Weights of a small mixture-of-experts language model, trained from scratch on English Wikipedia.
Experts: 1 pick a token, a softmax router.
Training: a variant of SOAP for the experts, 377M tokens, 5755 steps.
Below are experts of layer 8 (counted from 0) of a mixture-of-experts language model. Rows are named router (the router's row for the expert), gate (a neuron's input weights, with its number), up (a neuron's input weights, with its number), down (a neuron's output weights, with its number) and show model dimensions 0-127. Each number is 500 + 25 x the weight over its row's rms, rounded and kept within 0 to 999. Numbers have three digits each.
Before each expert's rows: a language model's description of what the expert responds to; "comes before" lists some tokens at least twice as common just after its tokens as in all text. This comes from a sample of Wikipedia text that the model never trained on. Tokens count by the router's weight.

# expert 33
It responds to: Dates and infobox fields. Month names and date openers in birth dates and event dates, colons after infobox labels like Opened or Born, and coordinate symbols like °N.
comes before: " ", "born", "19", ":", "18", " office"
router:470469514501500493491539495514507500496477475524483553495492524488526513516483489510484512485513476536518479490503499523479506493501508502496484523509539540530508524547503504498483482473553509500524499540545499494495528549485488518499519487502509520469525480481489498456526552459547513542558481486502493504526512538489548516535554521521493502478542497486513529533515535454493439534549
gate0:500484528484473502480512530547534496436483463523461505499494465543529498501524528492497536481503515449481497509533548502475486469464482503451516489506485480501491521509444494488525523475479501540512544461523508494543496508519542533518510521486499503562507525504504494502498512508504519487513497530505485463506520479493524465480461517480464489486505556445494481517490534468541479506488
up0:494489516527499547504479556522514514448538482536489493533522469503548471458498511504497506452506528521531514496484523524510499463466498462529516506540513503501527482472511507523489523499499488507506496489491602525477486477499510494545509493469555515511540497471514493515455514507495516487501486512487510489475475456525536476500499515492463468551524539494509492516463519524518499523492
down0:499497466507484467489476544469507509477495464524511523536522455507537466477480542507512510458509495521503466473476478506507555487493522540504517511488509522505465455536472506505477468489473501495532516497471536492550513489455488495528521479504444478520578484502498492479496534455502511497472485452484536504445484508468522525504531498512468500502507530511519517520534524508503487492484

# expert 13
It responds to: Spaces and numbers in lists. Lone spaces, parentheses, commas and capital starts in tables and lists, often before numbers or years, e.g. "| 19|65", "2003, 2004".
comes before: "20", "19", "1", "0", "2", "3"
router:509499505466531479457472481484508491524507459515513494514485500502506442536525480495522473469504464497496466491500537496521492465492537533530481509536538522520538452489479489503447517485500525518520516480477465533526510509503483533463514551516464504490531540462477455463515526547469559512505503457480533475455519492499512514523516504505506500500500477512475491500546528497484514527486
gate0:471480453473521469500526502493469538488484513515480491523556528480526510499516463514491501485478488490464516508438497462472450535503463511468530480498522557517467487528480547483514482486499502528477467453497502524523450447528499508481523451508520530511469485497475503488474490486496482471540471523472512486525480524500497480498484536477529467495476495540478504535482469484507509492501
up0:513529479512519486556479555519488518480500484489509487499510490514511483491481516473548480458531483507470508474549506528445543485464502519499466472507526480504500525494497478517520503517506566505525490516461512514508519498527538482498467492487473516470520552523491485525542505525486483521463514455498499503529493554526478527523529482514503477561480469493448480507509520484463506530512
down0:493496512490496543481506508510487496516450437496523502485532499515510472487546511519516525485476514463485512496544537491459521487524458504520458530472491481540514463436469471487487535507508503506501489531457494494526522501508500496511476519495486491554494503540502489460478516528455548539470469419531517468490490502542495505511481483485515520542513508485510493512538498519498504510495

# expert 53
It responds to: Space before numbers. A lone space token just before a number, such as "The 2019", "Top 10", "Hot 100", "(age 77)", in sports and chart text.
comes before: "20", "19", "1", "2", "10", "18"
router:495470492548468483550481484537508484501509493491503479529535495505499495499474503516543495539463498446537481475517471486468528534461497500498533550484464511489487530456480489499557514513450522475496506488485513485476472466498520488541481446516499478507491525509506478492475501519468487506499493498522488530520439475526517521500475517511455508513506550488502465557482538482525511527490
gate0:512507510526531492494524469461458486489530450492500501512537467489480511486489520482478498439471500476508515476526477511456494480516500491494533484511541500490520495523484467460463491497499509484520510518526513489473487506498517441539543541525507517492485511491469461462514540492529495472454449540496544542500461526492485497453508529455485475529481506502522444479485487491499469495494
up0:453530507461496488476481532471527507460505442483491519511516493479491490518490476486508496529526505505525484465515461516528515481529529472518469505524493452465497508477495527506504512519495479490521496531493536500525507534542505471527493488537490474559554473500515492506539489516467504502494532498504493493524550506503487507534492470522526542446481532512498545529539525526559543495516
down0:429514523479470487496490501462498469499498500525488455473478497490506505531549550526482489539466437539511512491455466511506453493508530521474484501481504524513531506502476551493491520533528491538510514514494497478440461520479507533448475527465508497475517500512513528504469518517527494486524508526496495502495446521478528540538489520529499498501531529501495497515480500536513503502530

# expert 40
It responds to: Miscellaneous table punctuation. Mixed tokens, largely closing parentheses, periods, dashes and digits ending table cells or sentences, e.g. Embassy), 4–6, 19-79; no clear shared pattern.
comes before: " |", " |\n", " The", " He", " In", "1"
router:511498503462538474453475478483512494513508459519511498514478495503505444534526488499520479474501465496506470495499536497518493471484542534539485506537543533514530460491482494499445515483500521518522507483482456532524514507497492532461517552518465517494535535463477461463517522550468564512509507464487535475452516487492511507518515507499514496504496477518474495494540533501481519519488
gate0:543496486542503512501518517496494519487533525536535536491498501533474489522510519468503500523544528507508509531465500498502520450485469522478474504490476516510474538483509528426564487478466462542440489494526528519475495511469533510474513513520539527502490489497502550493479514475503532509507511504478476519488473459529481470486451470512551524515487507478509462475502473502486500515483
up0:487491475498516524490475533499490458500491526523496495515538504454500524482518471528480501497507534474474479481500485472526496512533523492508470434520509500513519495499504489558505485468521531465509507513495486475511520493526512500539499501464458468498501472521511504538511497513470500473455502499484516463494499468466532573523472502511454507508468437431498486495477516487560539488487
down0:511479552483494548519552510491472468506514506499530480465503446463492474475508525482473503535471483529518500463530506506495509516497528490472492528494517457473472477515491549483476487550482590478503484492501451493465523496498507537532507498520477502502530525543502458536478516527466519509552522456497486504517484470498473513524503507511510487503511510470510498508483511503468473466506

# expert 49
It responds to: Plot action verbs. Action verbs and verb endings in narrative or plot text, often after he/to, e.g. chooses, decides, leaving, sank, lost.
comes before: " the", " to", " a", " his", " that", " him"
router:517522455494495511524539469464471534522523528538520452510556501522471521433466494516470509502480524512490525518502472488522472466524479481482466510530515458505457483487520490524529505489465520481465532500495520520518524497528477499516484516452505486495430487508445500499472489457503484517476517494537478523500514479510493497523483460479492525505484535471510460496499511482455508477510
gate0:537491464506498563479447538542517552507486505518501517457465509524487551493477463495517518544507549499517491496498489532480530520480545532485515514497470496491497451478532526500506503492492482509457509486510497518532509540484526489492511531532480483517511508498504510498476490553549507467470501475515482492505533508468491514495495495472465459457488452450500532534505489495504527512521
up0:470553510487498486540512505504520479464491530471456516498497517502514487465511513540487448498550481447496506498485542511471478506450486494517487515526513470496524475479476483483489536500534525512493494508499506501493494497493505463486456458480487515458500552551542481429504505490506517522484509534469471484522495527530465550508534515487514528518460519504544499468498526488517507478491
down0:512491518456502494544508551505528505483478484521472488478495531487473462521469492532499524530533500512522534501536518512499523456503536493566468497525503514468497530502523521470465485497487501512495521552523521476523467467470466512495501480497477493521513499470456450460491527500495509510527517483529469516481473551500511453500476521505512469541570484474518470525500488493526499488496